config.yaml
normalize_top_k: false
balance_bias: false
shared_expert_gate: true
n_head: 16
n_kv_head: 16
vocab_size: 2048
parallel_block: false
optimizer: "muon_variant"
lr: 0.00481
lr_head: 0.0101
batch_tokens: [131072, 262144]
seq_len: 512
doc_mask: true
steps: 9276
Below are experts of layer 8 (counted from 0) of a mixture-of-experts language model. Rows are named router (the router's row for the expert), gate (a neuron's input weights, with its number), up (a neuron's input weights, with its number) and show model dimensions 192-255. Each number is 128 + 32 x the weight over its row's rms, rounded and kept within 0 to 255. Numbers have three digits each.
After each expert's rows: a language model's description of what the expert responds to. This comes from a sample of Wikipedia text that the model never trained on.

# expert 48
router:097157125081112122140097069088179129069129162087114138089081106104133093167138174143130124117137153111138118120096135123081133168174210088139170098077182107164127114121161127109115092112119155
gate1:132053101156120120115182162127080144170119114127176164129142134136118095102099118108113162163116047033145182082176086150115133148178152113138138090156140133166137130115177135124140122092110106
up1:159173196173145144182126165133139115092100142106053077157157130117096084134155092149150097088089132195119108116154183092083101142064078132124131117105164135105102145103086090159136099135084148
gate2:112177099154116118133168180142078146146130134129126151123107109088146141150098099054134109126153136130079154147135098120141097060112119108126160167172164126150119110139110110126127150159167186
up2:127065137164148102078126121138048145082112096142086166077142179132122152083075130113118141134095083099144163151137144114092132116142122166182102112167163152172138097113084101147105105096115126
gate3:083082181096149077119109110134155118100139150092136134085126125076110200112179127153195127136163071090129090120127123177127099148138169158133035118100129143115171076136145117097109178151105111
up3:103113184128120113126099061184132162145168100139141093145209115134161128129160031167135144148115066166185137117119091097099117136118130106130060172030102150184165114091108075128163126159162119
gate4:055113114099100145111082099127100197084100187142127074112150142182095158090158143111141160098146144096110153099105151169107155166113101102131123099091178139117148096149050117132076158111155161
up4:112136142177123110196172140096107167154101134130131180122094162078161132131114134108131101124100167112137090093145126072149150100090090162139139114157148158138104163092137181108141116092089146
gate5:084109154136157138162081156132236135067157165112139143101111164129114095132144104081137081151064170139107132123113127136125142206107143139150162145083175116075094082179107137123159095187114140
up5:102162087166124144114101148156165131135112098141108118191078114098105087108164167138121151131104124129091089154080102118121139085102122205116121162116149108113117052119160137112136176095070116
gate6:087081079186104128104136124113154095107091149218100150134124155123098158104152104096173103084157137160118168168131105167142123100128055092155097114149108142163067162090092113135093131084106151
up6:118079119138104082156140108114136101127085133144142103138124159118076172114108113090172140107117185157118137163145144105150191113149076100158121132125114102151113160149081178112115094115127159
What it handles: Space before second word. A bare space token in compounds and phrases, especially before room or house (living room, dining room) and ages.

# expert 32
router:123086141145097079087138135146084127125164163073094122185150124106162169116088093094120083091181160080136119079138113157169050186080133149178141117113149069106153102167088143184160184156108100
gate0:171106128077120149177110088143145163161130142119079087048123125192118114180137088115104102112186116117101137141104142127160161150154148110153207076139142066159130154172073121162172143157147143
up0:065112148174089107120119164170161154109095102115143161138101136154152111152135105125151083135156174141214124152126156172160079114114075180142108130125091118057071172161128145091134089165141139
gate1:099092070097107151098119173159129155122111097177058069121120131120183177198120150145071104195139114127147055143126116148146136152074183131120114113217174076144163104095185143140116137145111134
up1:150124122145114198138114149158107099141156111085186113131097116073125079127092120113160134117183126125051151092142138087141164173106132120126131116148072126070069096116113143119116102075139117
gate2:145144113147147129134092093088111139218131151148105081052093092118143098128109122103085105043124082141078136159146160127175094086095170141120170059113037091158097159112170121106099142142102097
up2:060189174142114114095125159194114135132129156100096120156182099136129137128113047172066113130137118144179132143157135137183118112093133146125165118131083122146161108202148127110167154061132070
gate3:055156128136094121107088079105106138049126127094095065167148139117125147094074187063134073130053105117145134153122155094152091086137129106141122099164126089069177151114151147143148179166159140
up3:189130120074177084100119119120153131155142096096143150105132143154136121099161080101129141070121143142061170131168148174094164135142156185119189130180112170088139115155135152119102152122087108
gate4:128107177193089150107120089090141133184151075122122087151172107126098094123171115099144101141172198126141146149153122110144148137090115151103127090097092174109160140172101097076147158117189129
up4:121139095137117126162136114173158084126111104152154120095078116120134127152121170096097130139131150114122134149096097100163176101135150196171189161073158098104161137143068167132139169136106147
gate5:123125116159114076194123117114119144125135104120109152123110118141161176101085123051091145151110133090140119123136049168173149177097162117144091125132124142118086153131171116115152179146176096
up5:122121171109098065078107105090127173154142087096141123156102115111086135179124183105094154123105168169119145077132180099104096122192099151077185152146199101139158124122075083147206129158123141
What it handles: el pieces in sports. Mid-word el/l/Z pieces in team and place names in sports text, such as C-el-tics, M-el-bourne, Hapoel T-el Aviv.

# expert 8
router:136121109136173121071146137193192114137160192086155119112128105126137090113168159122088150153152129152129071096103160112076163110166194080133058170150133135121114070172117126164187145099149135
gate0:159167149094187095112099100211185124135092158125158144158131117124070074087164089122113174122115140105095151163141138138118092081100109157088144195115056131053141095155110121084126080109131178
up0:115154107085163159137110139164106095183140160169149132127128073112101153104141070200183084122101122108143103198077111130174091151130134124130090126130080112157144068096084166105110098129164113
gate1:136159089082150173156134139157103069105133115186128167149101082137081124126113147162187128103118131098159144180123151109075092088120094135174146152117074163061151111156130163155124193156131093
up1:083131104103148134098123142145173143115195124169125199151126090146166125082081161171119122152102125132164130166116137113074154140106158135163133171173101131104144173119165118158133170134209104
gate2:109176227180078164082135174115114137150083166083114130112111147093173166128149175101140119127084173081142170072185152176170122102109198179116108153135141153087160163143119117097137164126114139
up2:134118106173138111110108113146107096107106107098099093134070112125097179117097142140161165083115142153063128070127180087129139124089130129164182161099112144092097169132120146124102094140178144
gate3:109140113114138071118116144133174159187129145138127095154132153170178085159093202164157175101131060097151114187087119106072079078213094170125129110163107120104149142179187104134126117140141093
up3:099116133094089152182140130136172099160154079103140131122132166111114129142106112110159093173111211159147155107132158106114137127150136137140136141080123128063180164156105125081204156169151074
gate4:176152158132116117099158136138121032096136141125110091129228108110074120146127155154220086137202162148093086153200084121155109116077157141142117130125087133128105154134154051139081125125095078
up4:099095138136087112096129110102080158151135139101100089133131090041097086093118142092116160069118150095166109154103134070084150128124120154152115120199071153171099198134116132117124141151115143
gate5:136087166147130087206064109156132158123068152103129117136135140161112117174161128145155115123119075127141094152179083103107150082191145114050067091132102169137152116080201121126172128083087180
up5:113123152141112127082156141143119088147151107139134116154090105101070142068129122129166132084129096148150128115175102150129099146147150087097164112132180117172074218139126145133081106162150087
What it handles: Mid-word English stems. Stem pieces of common English words, often before suffixes -ing, -ed, -ion: Co-ach, Co-unt-ies, collect-ion, train, pass, church.

# expert 13
router:139095168097117163144194127123103126128092127106141095133121151092072115111114130144211093135134139099144138087136116105193103097060140154151098100181127150152109146097101075124125140169125148
gate1:095131122102160193117169161119134153173107186093094154135065142081090112138139069113151101188105112145128124116058139130138178133157134127117149076095137163185158136118079186091099129129082115
up1:121159116101166148124162122091065119203155110079178091112087137108127155106218108124147177128109135152100160124119080153140090139157133155144138087110073101217133108199162110084120088158097143
gate2:098102106117078110114166122073166163105071146160145095108101178141085141156142150163160121114132190146117141067094112110154103150094122108138123125148150083089095132071088089137170033128130098
up2:092088110179104077160130144157139149123128167132090160156124138137083094128101115142129150164117113148148086141098103141103133150167150155055092097056142105119157119115094135102156116100156183
gate3:052088109177083169136146100153117121094136099125135139153123167146144150136073113138111129141115117113164150148164154119086120141147143159157074114168116194144113113132161101119151142142182136
up3:086155127081122120162100185062181113085123091031164168120132106204111084138166129116129133129132147124150103086138047144139152115169099144141116140166103092140118114088137128080116163101149132
gate4:131067124086119105113155144148144165174118084075138116135093145168080093127112181102142136176118120080112178141146141114105122150124092113072179183152107098161179097085111091116129101146173148
up4:099167153134082123102122123100126111202151133105161145127147122090066104134140161108138131084132123136145131101160105146142096104112161094164200125186140114108167090140145164140071136134136151
gate5:055101030161095117175076086110081117117152099192148156064080112050150142065173135138126152140124149178136173129152109141117147154107172113115151207145068123125115112106161129101103119163103135
up5:118118073142106102162134132066145091110112150152156156111099088054148129090151186112197162116066184151100152086135096105130094133100155148107088153152099163130098122166131106080124126114128105
gate6:140180121069150141102136136134100154140118140055152106057159176093141097145141087115134158124126064118134156113156128138127156122138167146108123110184160150062071155140121118104128154128125173
up6:128096079110112141146172122127163171150168114130155164123126128134126096128177190091144111178104155114127096126124117115117119155131091159115136117111098165108146106088143128094087134153134170
What it handles: Vowel-led o/u pieces. Pieces built on o or u inside words, such as ol, o, u, ul, vol, po, ō; e.g. ultravi-ol-et, sho-ul-d, ro-o-ster.

# expert 33
router:140182180111082159086107147163167142115128180142155108139190123096157173116157101097192083125090124119122110075170144111092177098136110070149161139166177080114100102161128114166138102164141099
gate0:093107110187126157127078115128183096114086121176097108089104148092075131152161101149172147112111028111153119066108110164112129122124111109128110109112156144079159088126094119115132194109176155
up0:179133146170110106097191158113159147130147126118168139106137104160124118135088185126144176166144158110113155115122150132082105143150158208163149160177113136168154201153128125137133128114164149
gate1:088094108182113105129107076127095062148098129169129126051146122109118146080159099111118077171192033124120097111101127138111139155133178117084175139146123164123119101138103193153094103114162110
up1:117156181116211160146160129164140189112106097128136083134122122125178041130095190104102115112171207151205158160121116144138131087138090151164075149123131109211112140185149042104138167129088140
gate2:144160043144153169108091185173128165096156169127139122151148133196137131126123121119143178098096153154117136073137076156162122078097152110142111094121129166072166119165161161105137080152077120
up2:136130157188068151072056159099139150119066156158116132153192149170143129171136128091107129090144096119166085129133106134144092092125107117125180080121105107094089060138148174123155102125075123
gate3:149158079124117113157103135182158149126139092175120099158147132053167109184105082155188123133183161146161128197127124156097142102163126137129129074091139157167111061145116135177145084138133141
up3:122107104149106100101113088100096154151147085145095150107143131132124142049170102104136083141091104086108113116057150142192147146179155194105124166175127140126131181077163130169142130085101086
gate4:136150071094148129042153137174091123135075102107145120152128125121123110084132108169140110101106097176134090137113097155110176141165051138153115160127135081123158151121096130094084142115138103
up4:163142079139131124085116136153129084125097120174097167147108189166147107126127098150119084143086087098142160107176182139093142130115090178113135191109120127113174161098101117147129134177142091
gate5:100145097124152072121158113179126086099106095115203114103103155071143148164150132145193150115079139137153149156138125136135075129172138076084103123156125129107092148125163122110087140127162132
up5:076151124120137159153166124143036105178112175150123097177098114120085175131098135171204068088074118133147146112119147133127063128128171055148100126169105134118127174107124106173173138131109079
What it handles: In and New. The words in/In and New, especially New before York, South Wales or Haven, plus place-name starts like Col, Port, North, Mont.

# expert 57
router:147106105125116112125096091091127129132146133133137116121091116171105144129167112180078121089092187127121134112214147071141142075126162155144111154158053139114124142152153119138134099154168116
gate0:158132116143131139117100166138104126177174104151110149115113124100088133151081120152163099110094158177115126187217081118155133166123105122074045051113116101116166156097073089114126087126117131
up0:139190147186075165179130107152174157173144141135106174134139141183103104133168159027144110083073189113163109127163101119151146148099189133166042168096110116152111098171099074133119131134137144
gate1:084169080092101109122134131145155170143129111099149116077188112161112096174106121136169058101155077081184114112116099125153132137122123172110088040106109124114144076096109118084117146118170071
up1:087078134129121180149099105150112168200115152073098145176100167135150166159076185094117151066060111108170158139173198160085148158115102193101133169120156085124133122056143157105161152125103176
gate2:126119142135129118171127113140162092126145159114140091185138129120095108209157149114107174163073132121126084150131148128181090089133145154150147081105180075131161111172161172066163125141132103
up2:090110109120148109141125079119147150122161154161117176162121138150113118126118176212146128155129139106151119140137148142114128097225150090093136106128119129170124089159103125159109100104123134
gate3:111106134154082118126118111156122125172114097082176205084111062163133070141140152121170101213133177154153127173133148050110129138118122129128138105135126183149084124125088102122142068099174160
up3:151103131141158087077174125103079143192131129121166116133132119120117110152136160139136127119070149124123172156101133105130125058138137066134087090138066100141122155107176071067055106118128162
gate4:160164147134135147143142165114153145141100123080156108127148103171150114099097154153119103129102099127085175163115168106079172101152108098072096095120125124170162181095106084178130163094117152
up4:164159162155135181116141159097152111140168073138130156136107100169129124115079121127112161152123089140074172147172095143166126103135125126128137040123188146133129162104185140132152141071149104
gate5:111101138132126139132150147086153073074199169096129128184170153115177127070120140129124154169104113121185187143196199150136129132101136117081064121141154113060119135216176116160123086126119152
up5:093113143100127115128084137123083150187122120115143153138109111117098113097128108102170119081170104085141113144099104082074106060099137114215124139149176170092085120098104121145138157124111061
What it handles: Mid-word ar/ir/il. Vowel-plus-r or -l pieces inside words, such as humanit-ar-ian, annivers-ar-ies, rehab-il-itation, reservo-ir, est-im-ated.

# expert 56
router:122155172217067133137171133098088123130119119140134093132121187110142095118161152136094138115191178138075144173110065135133133124158116166131120134141118118131164145091105126122164126170158106
gate0:087156115214089142135162124178153115124177133080080095139124106101100142138122132147127185126108170167129088203108053124125177135071142128109117090056127176163075099133164120103125098172162082
up0:096126129123108161110121092145125132118168125122096147075142047059181156172170168149113113164084200151064142121096118101119108133068113139111129135179107166118148084145142140146115099157142128
gate1:073123123114106128183114096158147109120123057127154072117126093159152167139140137232090165142112120138122162174144139092069137133121163104147118137149165148086119126145123135104149109153126157
up1:146142166124118191159150147143073118113120070087131111142150125119127109122081125179116206097130139166121178166153116161078157099124145122143138102138099136090077068180074120130062146136171125
gate2:113147162163069123148096104164198136112113137063100121090126185169177103100136085116124125203163172112104165141084083141182103069201155091167157147130126117154149102155115119016115137144127117
up2:076151141109110134134087119109118094098081074126133150094111130134129090093099139165101135115126153117096118133127096137180085065180086131211114092135083164157103122100169080110110156126185126
gate3:088135139072122145092099178122083126140105174182074167141137118127145178073106086133113065122192101105124087162135078184111142163135115155112083121169147109177162153116098089093196151132111130
up3:130160151202153108102152095159064092132115129136115150146056178052147114135103079070000091109082165140139064192077159127111158071064054124110134118148122095125149155100139147105159104142074165
gate4:140138138157120160140152109128133104109117102111087134140138155138206166133107151176157175140074128166112169148140173070145113133098150084114148092122130094133117092141152126087070092089152030
up4:089142186155153085093136143116131108145181122115150188149055152130107120072101111134115138127121115069159166133097096154112150126123107194128118122158124137126197177092155104180125126174139159
gate5:134144232132099172134157166144125133112119154134163160152140090112119116161124169182164164106134105137150136160140152143119141132139122124088074180193125104099175145124168075118139064117134128
up5:168145118078207112138107160127120106115097039102074077105127139115177140093138090116143135146070128136124153110113093121144093180069140179150165123153110114201103125165092174125145130154110158
What it handles: Country and place endings. Final pieces of country, state and region names (ia, land, ina) and whole ones like India, America: Rhodes-ia, Virgin-ia, Indones-ia.

# expert 10
router:091166132129164085182160142146113093125120104131158113111051198062154155154126153057101142104088121176125124101155117100080145187147158119148156162167135088145155094104155161153117156181151137
gate0:152138069115163098174109103139191152114100151039141155095125130153152110089094154099102080147087188063093107133123152166167198136152112152147191055180118148126074124124110100123143080139170138
up0:087146115109161119120133109140201081086153066110141111165097122138137131186131117104120175123189170161125164113121131200122047136143136113170096176140101124128154128119111123139056182122147100
gate1:040144167159159103152166078159096152128089136134082125191112123091164118180147128107103086110100080146159099123105106109105162145075137132122109146134112128106073139105157103144121172134147147
up1:059134115159161158107113063185131139032127135128098108156139128118149177211156143088104120067142123141188105132093157097146152168072127077142119152085134130134148141138140101142074136132157117
gate2:069137127129071112138152141142155106136060132180071091123113193103082107170107156076137089158102145156147138123089069128157089174107099156109115064138073145093154146092187151083102072108131188
up2:076133067154065132123120102099120132099089097214105112086096115116099105112124116094147142139102109149190114121123146114134123099135114120125121120116214118078138160107135076135145080117097161
gate3:077152144153191124057126173112163150095124109152137146079111114117129140103088152065066161073147138130134123175111163116105126055130128161096147146082187152168116119150134085143152157129144123
up3:158133129107141101111156075112126098154111118200115110145186112099192102168185113100133158117149105082131108140101124124191142102161123063134135133161089150102122123096112121182164151171126142
gate4:139089086137131106111152110147115140190124138103168150121083121143155140126135143231147146177137080139151096147153182163135098186169124114160185086138115095169134143057088104128167166173099093
up4:133127143137119100076118062142130185214156149151196130147098126159129130128129137127128055155143135106131106140121118160170114164075115122162095127096164142132149128174149130099116145131088134
gate5:153106192136115122121114087219106063126150090158054134121172152111167081173135072049150049111140151071109125127154142157119141093140180061109172118114093172124151107167157146110088129116162147
up5:122157130083115066117118122140152121188105133175127111106119119131176172154147125159126124070136082137136087124084117099153080130072107155135161182132130133098171117124106110167144118130093142
What it handles: Political office terms. Political and governmental words in politician biographies and election tables, such as Minister, President, Council, Party, and pieces like Sen-ate, Vi-ce, M-emb-er.

# expert 14
router:091137126089112178133147111081128125149152116089196107138162133086167126093097063124094197159128181118114087099104150062091133187170107127148112154159136152154077137191124125144182126139147133
gate0:126154144124073131075091139105155094155121096130154188164093118131121115084136126120139140089137129091114089164124154119138064096165182132108140145085105155142114188131088125132087132100099174
up0:070107132135113135079174153180143142119184111165130179121119116145132113078118149109143144151161154088108093173146163144115118071116146156124149174146063171113165135103182144204101141192129105
gate1:084149147106133164156122076090156146101199164126148145126108138102121156128130065098159139105165127155128168175133119120096113123131135098133145108104165098163120195103126138136152094160100148
up1:172117123157193088116089056111136165097185160113112138129136173117145157096132144132124098156161163128111116127085118074186153159145157103143130086150138086081079116111122120156178091139117150
gate2:061135138150126177116119104115109091149117165139096162181160174161105138126107140159140171077117078163181159113101150128082115116155136051135126131091129130117135111119132162099162180152104134
up2:123113098122106165092115099141130185146136136130131169205150180107044108136095128148137123123146082142145190086126116083123075130134146112099114118091166089116130161085100139108140096158118065
gate3:112122108127071186118193131130130130164109169114051080084128175159128156167191135150165185150128183123152127108146077096129112156127148059138068101094102110164147100145120154129187086168132132
up3:120126100091086133128162135134100154112135138157088118058134154141085143139202078118136176115079153189130177199096089094131147106075152130100148137110106148158101027203088098147120106113099089
gate4:143065149142097120126136140156121107100113143099149145136054129088120120126147106104170156176096193070132162118150092159139087118156135140120128147073093112125125072185143114130109142180114183
up4:134102054153095145195202121132149118113092118103155133147136137148115120163146093150133119153102062171088120121145139165083140122127117133145151113114200006180102146147062107121124084090110138
gate5:118091114099158124120141129127090164136100139080179142126081165149146114178096058153093116108122101116097181131119150156084116130141154153113106124093124138117112113121124130131113133122110074
up5:164080126108162152205164080132162066104172115126116160120170161124126140102122212127111117124097142101138170100113103112165125142066138166136186145170139059154127133152092091128152108082154104
What it handles: Ch and z pieces. Consonant-cluster pieces, mostly z, Ch/ch, cc, ph, inside names and titles, as in All My Ch-ildren, ja-z-z, Hu-z-zpah.

# expert 22
router:123119112070078176135173131042102109180134167098096149125162106076129106065172156130151108161110176156133098103124169081181106141107137125156146055136112097163089151124158176120099192217128105
gate1:143087152078135105100131074096141129165118125142141102133116134156086139114165135137180159133108070115136060165133204170122141121144110100142140098115166092164101148114142192146145142079161118
up1:165218092074162153158086143153150148077137138136117127143124078109160076118125153181094072087146104115105146095130057159169103127129155100096134139145147125128170132152118104090111108051121184
gate2:249143112157139139184089091066114165144129106130079147116135080186123138149155176114121156160130119148113163126191114181145121113105239115120115086222131095102112098162071146122124146076112116
up2:146158161140095140079139125166111137134160080127083139149141161189104151172124141141101166119081111090094126117132178127127143174093194126131125123168072127099138092170087120108059120088126132
gate3:078171129120118186129142111090140097182150138114099126148128095094097117122129117145154141144132119143134090141122103190187122107178159107111120093086085145111172185121180234115069115183136119
up3:123122077073157140158126089150166132151160124142100118094072100111082162164066143178131088153110112159106127115126093177180074146103137100093176046175133096108115164095138238126174091073137143
gate4:120132065112071158144089151092090155107146197161084141141124147124124139121141112191239185105163123139109114143128101140175102151145055132108180063140105136126126146164138135128118186123081148
up4:172145165127065106108122154150152105192091158143086105089149114153112134142145156142097148160165153096148129144140149097077110162075175174139113106164094158079167111139140119151103114143132141
gate5:111147089099124152195102157160165104094111144089167130165069113161100140129089084106113119125110118127090122120169135077135070154142164121145132107150084139101104106157149109139101144133168090
up5:127071113115158076102152131144135117166120104090131133116190135129136113157162092169109151154095118148157090060123127127135136116119092139113137133107126109135155213125139157107116136099087176
gate6:081142143169092098107085120130095158134096142142079152120124123094141041095080160135138097119147120155116109165179176075141160070147101086111105151113114145094100078123091131164103139143191094
up6:145152120127172187060099064160117138157110213123081065143087098145178075132119130133153118131084114119153127150130162160139199093132150121105151119165070138183183107108075159125102108075117126
What it handles: Scientific name fragments. Mid-word pieces of chemical, gene and species names in biology and chemistry text, such as hydro-x-y, azir-id-ine, subviolace-us, carbo-hy-drate.

# expert 43
router:167169088165143083124115116171094133147139136188147137138081153112059095132144107117107113121093167090104123106166091117126100103106181113144139128138141131103140128154145140145128146125095126
gate0:130131091105206159166069143137099130120193094130176146138109068115124161126091108104136124167148093121099100131170108115155114149127128101125110120125110067141106129122098116124098203146115124
up0:091179123129089127173144138113112139155125066155079086090152126076117126145159124121145087143093105135147223141131137080161111141136142102129194140141056132103117126179162130139145124094114148
gate1:168091092145107093161122148182143104123084133180128169177158100166123142159150104074126117121144127100112117179131157167096166123090122141074104219105123118114119140122113139160097081074137164
up1:111148134135129190104165081093111090111170095096121137116091111101130140089130167135135072104100141130086140111106120133169120129148149121189164102139124117177107133140150096130135141158117133
gate2:103106107073141143097179067121096156168150152148097093117144145167091132093195144146130064154139080148114142175133157093144114166102142155135071164122104114080148154068091103123066134145134216
up2:069123103118134082095127123132116104169121135140176122138114149197112094129110141184098126133183131124119152157128114173151104103107093109125084157140180148123105131050133137166081132189085167
gate3:147145119137149069104186116169142102139151139128156114120166168199080117101074144165117124079120120137090106101140065134100124143125118074116162100075108093112125136127159134057143145129207186
up3:135114079141162094170126141101106146126102136094139136187185114133152130154069132107108097130134142101078209228094228112121155090089108165149129092143108173145048161161176128161124109099085092
gate4:091101135132147124103154173135143149104157120126132099155099173144101108161154108062106209113144184085072143164147186168116141167143127086118168113090108113087067112126091096169097076118114104
up4:159125140125084087104141141177144129164133138097196131131159169122138089110125113098149115111189114129139061163099120111101117108124073094156130091129082159133132162199162160123099131114111151
gate5:126142147143134130141084046109141104069137100167160136109134137056161135122120116149078171087137116098055219191146102182111166135129143123110153112102120167137155126125185100153087127134131129
up5:122141120079119061140152072108090049157131165150192142109111153066097132087153091127141109153135138078148113126080152137083125165129109145131112150095132101114088110101149147080088099113090121
What it handles: Award names and list punctuation. The word Award in honors lists, plus colons, semicolons and dashes separating items in credits and lists; e.g. TV Guide Award:, Massenburg – engineer.

# expert 26
router:106163144102097151135115113079136119105114118130116144167142097130129111167187056072078130154088155130049137124105126130147087134126092083140151135108137064099120086133097171180144159119090156
gate0:081112091132145160153085142129189094120044202140091173072142163138075121147119128180073105134163095181155103179150126148150142100130147134111120155106106119166120127135130136080123132104184100
up0:195149167126134147116142090096108151104176067134118092110167079126167133159166085128154135136161172077146119118113128137126134193122122103165111084151179118104192139139070137134124136093096199
gate1:134114134145160193205104147122154100141135100145110115135158148150141163128091135118150158144115065123127158138151090094128148103111162140100108154130149143104136187167088153124102134104175110
up1:138079090156114085124155152130152062126156153180135142125109115190109148032231139073046173169117119161135097128059136077144095092058144094118127123137139118110147168130120103114146151138065140
gate2:120145147082184156172133129083155156091086179128151131084106173090107158188108117194095154179084116131123145099153144089094127137114150142134158102127112145142159092151171120155132149185136158
up2:086182211101139155128104171089176111067120049171089156101148143143112144169109133156139147167130170131098134154145136069097183115159111115107150065142159092117139079203205081092127132120095140
gate3:089157095062139155100111127131133091154136109150153156095187141118123106142153140120176109119106164140081097137113134068100186141101120064154148133143156119176148111131108155149107113131116121
up3:143098107126158117117123147154158129099160131142188128145166144099077154190176114159150112081092145190102125062109128086082120145132082107133141155112144154171095119132063118127129148085132153
gate4:181187098087120098054099105157157089140098120127122131178131092102083143140082179153104143131127056142082107123145155134081137090126116126134137112214142104096162179075177124084155110094152111
up4:131117138105117147120173125122162109122147107119145093201092113100151130134103187088161148147090125134167127129109138158122141136193113080107131192117117098163185224122162124136117142113166101
gate5:063121128074143043061130164123093164201108141095165104131147133157069126188172087152208059133151147178169134176099113165152173140131141135123121109126095159175188139084121122184132144101103142
up5:116146134181114139209095159082126132146104169110182166170137100096118100120110155113133118143073136090098078127130162081101154063078132094101137104139126168107090128195146116115064131138183124
What it handles: Name-end and table items. Pieces ending Slavic or other surnames (ć, ov, son, Mc) and the numbers, commas or pipes after player names in match reports and tables.

# expert 55
router:138140135107132129180156094138115170150113143118093105136077115125161108145133090149095157152164138095127144114103142107148163103142105114162198124134113111183141094082146129104162134160124174
gate0:102078154122072132105087115143115151131104088101085114122178113176080076162136163175096126135147141138207132124103165138101123120130097154077187069150117125208125174143132132101074187157090107
up0:178144144087140053099138113103066152168181132158157050133129081121086094135178114114113123152092081155091136158120126082159105091084032090100148166133156105155118114137132133113185132107165144
gate1:129155116111120150079198181158086112189110102127092120144156171150152113123109134113126098192164134124132131115110173059196071120135150106122132125159126140184175178144121115102094131119164141
up1:100127187069171094130077154095114170134109086139164124214100182073129138119122124142122134151173145128117157148180153128106144141119155099161125114163183062115135142150109095159103161111196160
gate2:144110100166148135145136143180100144155158143082165129108166080131080122102130175122133119137130134125124135149165111101156063151095117173097162090123113165100177097191100085073155090119110152
up2:126114113101085149133059167137121070142153105167156106140148157111142067151134083106168122183173155109083122106131113175139179137167110153098100134144127155167114094126122134111090131107104107
gate3:133184136135100111101146117156109215101144145135161113164094160136169190104123138200058128073188147141070063102154167108148115189120190149132191163114140094175109138140132148163092164111166152
up3:147066132083081106093129154132153105108092109066146066098098110066132154110124168085173145050092074133146131068175137099142159105088117087112146181111171175123088102122210110089170126076179117
gate4:106159097145071183089163131145100127131126111140113134095163113066140084120124106072091135105131169088149133106096214092106132149205141108127057087143110164088099118150127135086181111120114112
up4:116173143115091183138161130151174120165083122211155160119085087129155142165143120169132136156143122130157127105155119126073136157170168080080095110162126096179110140130124142115109130199061086
gate5:065111147086154089127120151172193121170098139150144176143104131164138180040136086132126100090113103034161086086122110132148205113161141100084120198158148164137120168121140092119092156130124158
up5:148087191117147161138162137101087117141092180116138153120108091087130093129137108063156119080079173167091139057145132133126119193097196161136097121154124096097151129143138174130136120139063122
What it handles: Syllables in names. Consonant-vowel syllables inside names and words such as lo, ra, la, ine, ina, burg; e.g. Cyc-lo-nes, Barce-lo-na, Chevro-le-t.

# expert 30
router:123114142127102148117129150092159114127173152145168098096132089116135132098130161130107132136165087141115107143139094095127178136137114169145175157192194156102104145145164108152167127149149159
gate0:083150137142123184122132095114075142183109103187075142105136072125144127105106177109126100154152139145171116105093118183143068094090109158090134060086168101141094095113137104064127099147123149
up0:127138103154119125090140095134152170107184143119113128131172090127124091070112112066096114041108168077137079126124133154143109161160104134089138053150115108169131134106207112138159139125177151
gate1:155143184161153085101109140118130078093075152176088165040139125113080097131156093151105115196116068127154132174171114165119144174108087143101155132154150067130137129084107120168107113178080131
up1:187132169115130118127094149193135096140104129146158125092167134118114101114085149113109134148086128152074129174116104169121175128138144128167150159198071084129118096144121127140135131163120124
gate2:174150113145100133121106156111146159104098123043122139115155070126122099099097141076156163122094175137156139162090154142168114183105138142140107080151131186158125135130105157121099163176143152
up2:051160151179101124138147155162153107119153071125103106105123151128126132095190124135092036099123158165162155133074084142129159116170115097113128132063123113117122108165079151088136086187138112
gate3:112086097146138153103141128076065140095161097092118159093061171139188213148131062123165161117164058131174168143181062171141134131168118167115128130175153118138190116047130090114142143164111150
up3:160164106147149173078082118087153143177157119130151130154134107072149151128095131141090123131127130126111152152062137114132049100151146148117116097142140137145101145156152101142135203113129186
gate4:120098121086161174101100158126134064136161100144106141130099129064152169089141193101130098155186163154097121100140145134163106103133154106106103170126143151108139121173119117180090146130120204
up4:082131144110183112162135076101040118149125123154113105115171181079098112184210103117099110132183152114061097073141145157116156124117144155100108126139131158133107139153117058110181134149146207
gate5:118164130128119111190081116128108050095115093144164118140076102132161143126102096159102100149064111203078155139132118136082144105102107181166119026173124065151097150072158133150139185175131128
up5:108071119058127120152146084130143114127132178110035165042143055150148131098131086093145131112118118104131113119151177192153160129196089064101137133112126125134161112145160120122116085106127117
What it handles: Middle pieces of long names. Middle syllables of multi-part words and place or party names, such as Vir-g-il, Guadal-up-e, Conser-v-ative, Li-ber-al, Munic-ip-alities.